config = dict(
    d_shared_expert=0,
    groups_per_token=1,
    rope_theta=10000.0,
    extras=['capped logits'],
    init='uniform',
    init_std_qkv=0.031,
    init_std_down=0.00366,
    max_steps=3757,
)
Below are experts of layer 6 (counted from 0) of a mixture-of-experts language model. Rows are named router (the router's row for the expert), up (a neuron's input weights, with its number) and show model dimensions 0-191. Each number is 128 + 24 x the weight over its row's rms, rounded and kept within 0 to 255.
After each expert's rows: "gets" lists some tokens that make up at least twice as much of what it gets as of all text. This comes from a sample of Wikipedia text that the model never trained on. Tokens count by the router's weight.

# expert 21
router [158 129 148 129 127 147 165  95 106  84 132 143 141 135 124 121 131 131 112 135 117 175 142 117 144 132 141 109 141 126 131 125 103 108 124 157 115 122 112 148 108 130 104 169 136 122 133 121  83 136 143 102 135 150 121 142 109 154 127  86 112 137 133 102 153  92 170 125 121 130 107  89 147 151 150 148  71 113 126 113 190 116 121 179 131  86 134  98 117 110 127  83 121 132 180 166 127 117 124 101 112 135 136  81 113 118  87 136 179 177 114  90 153 120 113  92 116 154 117 130 108 127 141 132 142 164 145 146 141 115 108 146 108 112 159 132 134 115 159 136 164 107 127 154 133 101 143 117 118 148 193 129 100 133 146 127 111  89 144 144 182 139 172 138 120 126  77 138  93 135 117 151 155 117 195 107 131 129 137 132 119 213 143 131 145 127 111 155 117 137 137 102]
up0 [102 122 130 107 146 130 108  86 121 103 102 159 149 136 142 112 120 127 138 116 119 138 110 136 120 122 152 141 125 125  98 137 123 128 116  95 148 130  95 115 194 170 104 153  89 109 107 126 145 123 143 108 136  92 137  90 142 144  99 150 103 147  59 120 143  72 142 117  95 140 100 111  82 110 129 148  79 135 139 141 118 108 143 103 112  89 112 128 125 113 153 129 125 115  93 109 151 134 150 145 107 123 125 146 114  89 124 117 141 146 134 115 108 149  79 163  93 158  83 102 167 137 116 147 139 118  92 129 187 113 144 137  79 108 126 142 153 178  96 181 161 172 121 111 120 111 138  73 151 102 129 106 147 126 109  97 151 119 128 136 144 119 129 109 128  86 141 116 156 143 120 135 140 135 127 132 116 115 143  79 148 134 142 146 102 142 130 123 130 164 162 202]
gets: " ", " b", " re", "b", "p", " p"

# expert 28
router [157 146 139 141 123 129 140  67 145 109  86 128 141 110 123  71  93 141 107 139 141 114 197 149 152 124 120 121 112 127 126 112 119  84 107 145 124 115  96 153 149 143  87 162 144 127 150 117 101 107 121 132 147 140 152 127 114 137 124 119 143 103  91 127 115 110 178 114 154 122  93 120 160 136 156 134  90  68 144 130 186 125 119 146 110  95 112 109 175 119 147 134 106 108 159 111 128 152 163 112 138 122 129 102 145 112 113 112 130 115 127  96 114 153  95 171 159 123 135  94  80 158 116 137 139 179 140 110 151 118 150 157 156  99 164 118  83  95 126 156  88 119 105  99 160 150 132 152 114 126 130 120 101  79 126 108 134  67 115  97 119 137 156 111  69 112 114 126 109 113 122 117 127 135 134 113 137 116 104 116 158 135 115 112 128 142  91 141 136 150 128  83]
up0 [165  82 109 111 152 135 163  78 148  88  92 120 124 145 133 126 132 126 109  85 158 101 140 150  93 108 107 183 104 130 128 120 157 146 156 143  93 117 106 115 143 150 151 132 172 115 147 156 163 137 152 146 122 123  91 101 136 129 133  93 113 133  80 145 137  87 100 136 179 101 120 131 129 202 127 148 159 164 110 126 156 123 131 143 161 150 119 129 112  93 129 158 101 168 143 124 125 104 149 145 161 141 117 139 148 134 117 134  94 136 146 137 106 152  92 122 135 137 173 120 123  82 149 121 105 170 116  99 164 101 145 113  89 106 101 152  90 119 131 159 128 132 133 138 109 144 135  81 101 135 154 103  97 109 153  95 124 125 141 106 102 112 136  87 110 104 142 111 151 133 148  84 124 180 120 121 144 132 122 144 164  84 122 127 126 122 123 102 160 101 106 130]
gets: ".", "\n", "==", "===", " that", ","

# expert 29
router [110 124 125 154  97 146 148 116 138 144 100 130 133 104 108 115 126  71 149 103 116 106 184 158  96  97 155 104  88  71 189 112 138 135 102 130 133 116 113 113 122 143  98 133 189 121 116 169  95 128 112 141 146 155 136 127 133 101 141 117 141 103 136 158 125 123 174 118 155  76 137 105 129 164 148 148 121 177  98 141 121 109 137 144 131 115 110  80 150 115 150 128 118 144 128 111 110 109 136 114 119 116 122  97 107  84 119 113 143 148 126 117 158 100 168 101 132 143 105 127 141 117 140 106 135 170 102 142 122 139 138 171 109 138 138  92  84 115 138 162 148 165 142 147 130  90 144 130 112 122 167 107 110 102 117 160 102  75 152  76 121 152 185 104 111 139 103  98 127 104 133 119 172 137 148 104 103 148 126 135 119 135 146 102 104 119  92 149 150 127 166 103]
up0 [111 131 102 167 159 136 123 130 132 149 137 129  72 145 138 159 106 128 137  78 107 147 123 121 117  97 114 182  58 175 106 132 102 122 116 142 147  95 123 146 119 117  95 152 128 146 104 107  92 117 157 107 117 121 113 146 117 125 120 119 156 119 164 111 109 134 114 122 110 134 170 138 124 146 101 156 143 138 124 135 139 148  95 137 131 121 157  95 109  79 139 173 113 138 146 121  70 141 105 133 152 116 138  94 135 126  79 122  96 162 107 142 153  91 133 163 141  96 121 166 125 108 121 128 129 151 191 118 159 117 181 169 121 128 104 120 134  91 147 173 105 157 127 143 128 117 116 172 144 138 141 139 104  95 139 139 106 103 107 161 123 130 176 170 132 123 131 123 137 106  97 106 172 151 152 124 133 170 178  95 146 149 139 107 101 116 138 119 120 145 124 150]
gets: ",", " the", " The", "),", "The", ":"

# expert 24
router [146 122 142 132 145 145 135 143 101  73 100 160 158 131 141 105 109 113 117 136 109 180 127 124 155 117  87  71 125 141 120 134 127 137 142 148 120 112 123 163  70 121 104 159 146 122 117 145 137 148  89  77 141 140 103 112  88 121 124 100 112 134 139 133 156 121 151 119 151 120 144  90 149 138 181 133  93 114 122 117 168 111 125 174 104 107 128 148 117 118 149  94 135 141 159 128 141 135 115 107 103 157  67  81 153  99 120 151 162 180  99  98 120  80 115  97 110 128 143 164 109  79 125 149 143 123 140 130 143 158 118 162  94  97 144 123 107 102 129 136 129 138 156 144 141 161 129 150 124 116 148 107 110 138 139 149 141  64 134 145 144 136 136 131 119 129 106 129  88 150 126 124 156  76 162 112 128 165 138 111 121 176 151  95 132 127  97 162  94 149 121 100]
up0 [161 178 152 103 121 122 100 171  96 122 173 143 156 119  95 104 128 159 167 122 124 157 134  80 161 144  85  76 122 102 130 128 144  98 111 170 127 149  72 100 145 135 115 166 150  95 141 151 113  98  90 142 115 130 154 128 132 125 158 144  95 160 117 163 123 138 103 123 138 108 170  94 131 152 148 140 131 142 139 146 141  87  97 143 118 105 141 134 120 139 123 101 165 140  99 128 114 119 119 143 144 133 142 113 140 155 109 137 129  87  78 123 153 121  97  88 115 105 147 148 145 107 138 132 179 172 140 118 108 117 105  65 128 114 148 121 134 125 137 157 108 144  76 107 154 147 139 175 121 131 117 126 119 120 135 108 109 151 170 141 116 162 127 126 150 131  79 127 122 116  98 115 125 115 159  98 154  75 160 147  96 162 122 148 149 137 111 139 105 100 121 133]
gets: " (", " con", " \"", " se", " st", " d"

# expert 4
router [145 103 152 176 108 140 126 122 137 112 132 140 102 115 128 121 133 112 131 135 149 141 171 130 102 106 136 119  94 141 147 130 117 133 106 110 114 106 101 115  79 152 116 122 130 114 126 170  92  83 100 143 130 153 174 129 121 150 179 110 119  94 106 102 142 123 142 115 141 103 134  89 137 164 151  99 136 170 125  92 126 122 151 142  98 107 128  95 101 137 162 122 108 148 127 100 113 131 124 152 126 124 128 109  61 102 137  90 117 119 131  82 132 121 152  86 106 108 144 125 128 128 193 108 120 161 110 128 106 144 154 181 141 132 149 143  99 137 163 166 142 143 109 129 152 151 149 111 105 127 138  96  83 140 148 158 113 106 103  95 155 171 166 111 125 129 108 128 131 136 121 106 178  98 160 103 131 147 167 102 109 165 134 117 172 110  71 124 154 178 116 100]
up0 [126 109 116 119 173 130 151 126 146  57 145  94 123 139 106 124 117 163 113 146 117 131  51 146 102 115  83 109 104 161 126 158 105 161 135 156 113  92 136 120 102 133  97 110 137  71 117 124 117  84 143 145 107 159 170 145 130 150 127 140 114 123 151 130 106  96 121 142  77 146 134 116 123 125 114 113 173 131 158 132 148 155 136 125  83 155 112 118 123 126 157 104 167 120 135 134 103 118 118  87 117 112 118  82 119  94 118 138  92 152 117 142 110 110 131 134  98 132 129 104 111 153 131 141 115 130 135 148 104 127 127 133 107 173 162 107 113 185 142 120 167 177  97 110 157 118 112 128 108 138 100 149  88 148 143 130 136 148 141 137 142 176 165 131  95  93 120 109 147 102 121  98 147 139 132 161 163 101 196 158 133 133  85 120 158 135 123 118 121 146 143 125]
gets: " a", "li", " to", " was", " his", " the"

# expert 1
router [131 172 133 142 168 154 180 129  86 146 107 148 164 114 130 105 115 126 118 138 106 149 129 146 149 132  92 102 129 137  93 136  76 131  87 114 105 125 113 186 101 151 100 144 126 110 111 118 137 135 116 137 136 152 127 104 123 103 129 110 129 157 150 107 130 134 170 131 141  89 144 117 156 117 152 116 124  83 143 125 183 122 120 148 146  86 122  91 120  96 154 108 123 151 180 147 140 110  83 112 104 106 111  96 118 116  94 143 142 181 104 117 130 115 118 117 127 153 108 172  80 109 153 114 155 133 128 136 145 151 107 166 111 100 116 134  89 134 120 113 126 119 137 140 138 110 133 119 129 127 165 127 103 132 131 129 152 113 129 130 169 163 145 117  72 114  87 105  90 122 120 144 143  76 180 104 154 160  94  84 129 146 125  96 123 139  62 143 129 142 147 102]
up0 [116 135  96 108 132 144 130 130 102  74 119 106 137 138 102 195 123  73 110 167 153 161  87 116 126 121 106 117 151 113 143  92 172 162  68 166  99 115 122 104 117 136 165 143 130 107 166 122 142  99 142 100 122 124 108 119 167 120 155 152 111 117 145 154 145 138 129 110 129 111 136 132 171 117 158 134 107 135 133  99  90 139 129 169 149 119 110  65 112 135 110 117 131 114 161 163 108 136 135 142 109 141 106 143 135  95 131  89 154  94 101 153 127 146 169 145 148 165 109 144 142 132 142 141 148 136 105 140 152  86 112 117 130 134 135 117  86 126 146 115 133 103 125  68 159 132  97 116 118 109 183 148 123 138 120  95 123 168 111 116 141 161 139 178 106 169 130 122 128 118 142 142 122 113 104 137 135 157 158 136 134 129  74 119 143 168 134 121 147 112 138  76]
gets: " S", " ", "S", " L", " R", "l"

# expert 14
router [152 112 149 120 104 125 137 146 127 130  86 167 164 120  86  68 125  99 157 122 111 137 162 143 122 116  96 116 129 116 129 102 110 136 140 122 146 127 127 158 105 134 113 140 169 123 131 153 119 163 118 121 129 143 120 118 158 109 144 114 135 166 157 146 148 139 162 106 129 108 102 115 155 139 169 165 126 110 122 145 148  78 133 137 130  96 103 131 126 125 165 107 108 130 124 161 123  81 142 126  54 137 100  76 118  60 148  97 152 149 127  94  82 150 143  97 119 123  99 147 105 147 156 159 149 145 116 137 163 177 155 133 121 153 135 142 107 118 131 145 158 141  95 141 129 133 126 147 140 110 113 109 103 160 142 118 146  92 119  75 141 144 164  94 100 103  94 120 110 121 128  90 165 119 142  95 111 115  99 119 134 130 163 139 137 119  75 131 114 146 156  69]
up0 [ 97 141 163  81  94 125 180 105  76 142 125 133 129 140 137 148 120 157 156 107 121 120 106 100 123 133 106 152 165 105 114 121 110 151 128 131 112  95 129 162  97  97 109 154 120 116 143  88 118 144 133 157  80 140 148 149 135 129 134 136 103 112  89 172 105 104 171  91 144 125 142 123 162 125 110 136 125 141 130 105 123 105 133 147  94 100 149 116 106 100 130 128 104 124 154 165 105 122 176 117 111 107 153  85 189 132 117 122 127 126 139 112 105 135 119 136  93 124  95 111 146 120 147 117 111 165 107 162 153 160 117 103 127 128 151 107 108 169 178 115 170 138 131 149  67 135 144 141 147 118 150 140  85 126 170 115 158 139  92 131 109 113 156 172 120 124 128 135 111 105 170 116 135 105 116  90 139  78  88 111 122 152 102 172 150 122 126  91 100 107 145 118]
gets: "\n", "-", "|", " of", " and", " under"

# expert 26
router [144 119 146 134 117 141 148  98 119 121 165 129 151 171 163 122 142 124 117 143 139 143 150 123 117 115 117 129 102 149 118 102  91 114 130 193 126 131  94 103 113 110 100 153 101 119 133 155 111 103 125 122 143 168 157  99  97 164 136 123 136 146 182 112 166 109 222 136  90 102 165 136 139 183 147 160 101 103 153 103 209  96 165 130 111 118 146 113 124 120 128 118 116 156 142 146 123 122 107 115 120 142 117  85  88 105 101 140 164 186 134 136 100 135 136 115 138 134 125 124 132 120 159 130 146 121 138 118 129 151 124 163  98 127 181 134 128 114 136 111 147 131 140 156 144 127 156 123 126 133 144 113  95 120 155 140 170 111 182 132 143 143 139 129 115 144 113 128 131  93 113 125 161 113 131  80 159 192 127 116  99 152 134 122 100 104 109 122 140 124 150 115]
up0 [158 108  88 100 132 109  92 112 134 114 114 110 153 120 159 130 133 141 150 114 138 117 119 111 127 153 123 137 137 143 137 116 100 141 142 121  64 120  99 162 141 150 134 149 128 122 131 160 145 147 161 114 113 170 118 120 107 130 157 144 117 123 133 149 130 117 155 169  96 132 138 114 105 102 156 144 101 124 135  90 191 129 151 110 122 173 129 137 137 167 100 131 176 133 157 138 108 117  94 126 123 141 117 144 131 108 129 113 149  74 135 135 117 109 104 165  94  77 119 168 105  79 128 104 129 134 110  97 124  79  80 112 141 175 127 102 128 144 154 145 118 142 137 155 136 162 139 102 129 107  79 111 130 169  94  92 155 143 151 125  91 169 140  82 156 101 161 133 116 141 165  87 116 141 130  88 115 154 140  91 145 118  71 142 124 116 109 115 176 110 131 144]
gets: " ", " the", "ri", "ci", "c", "ic"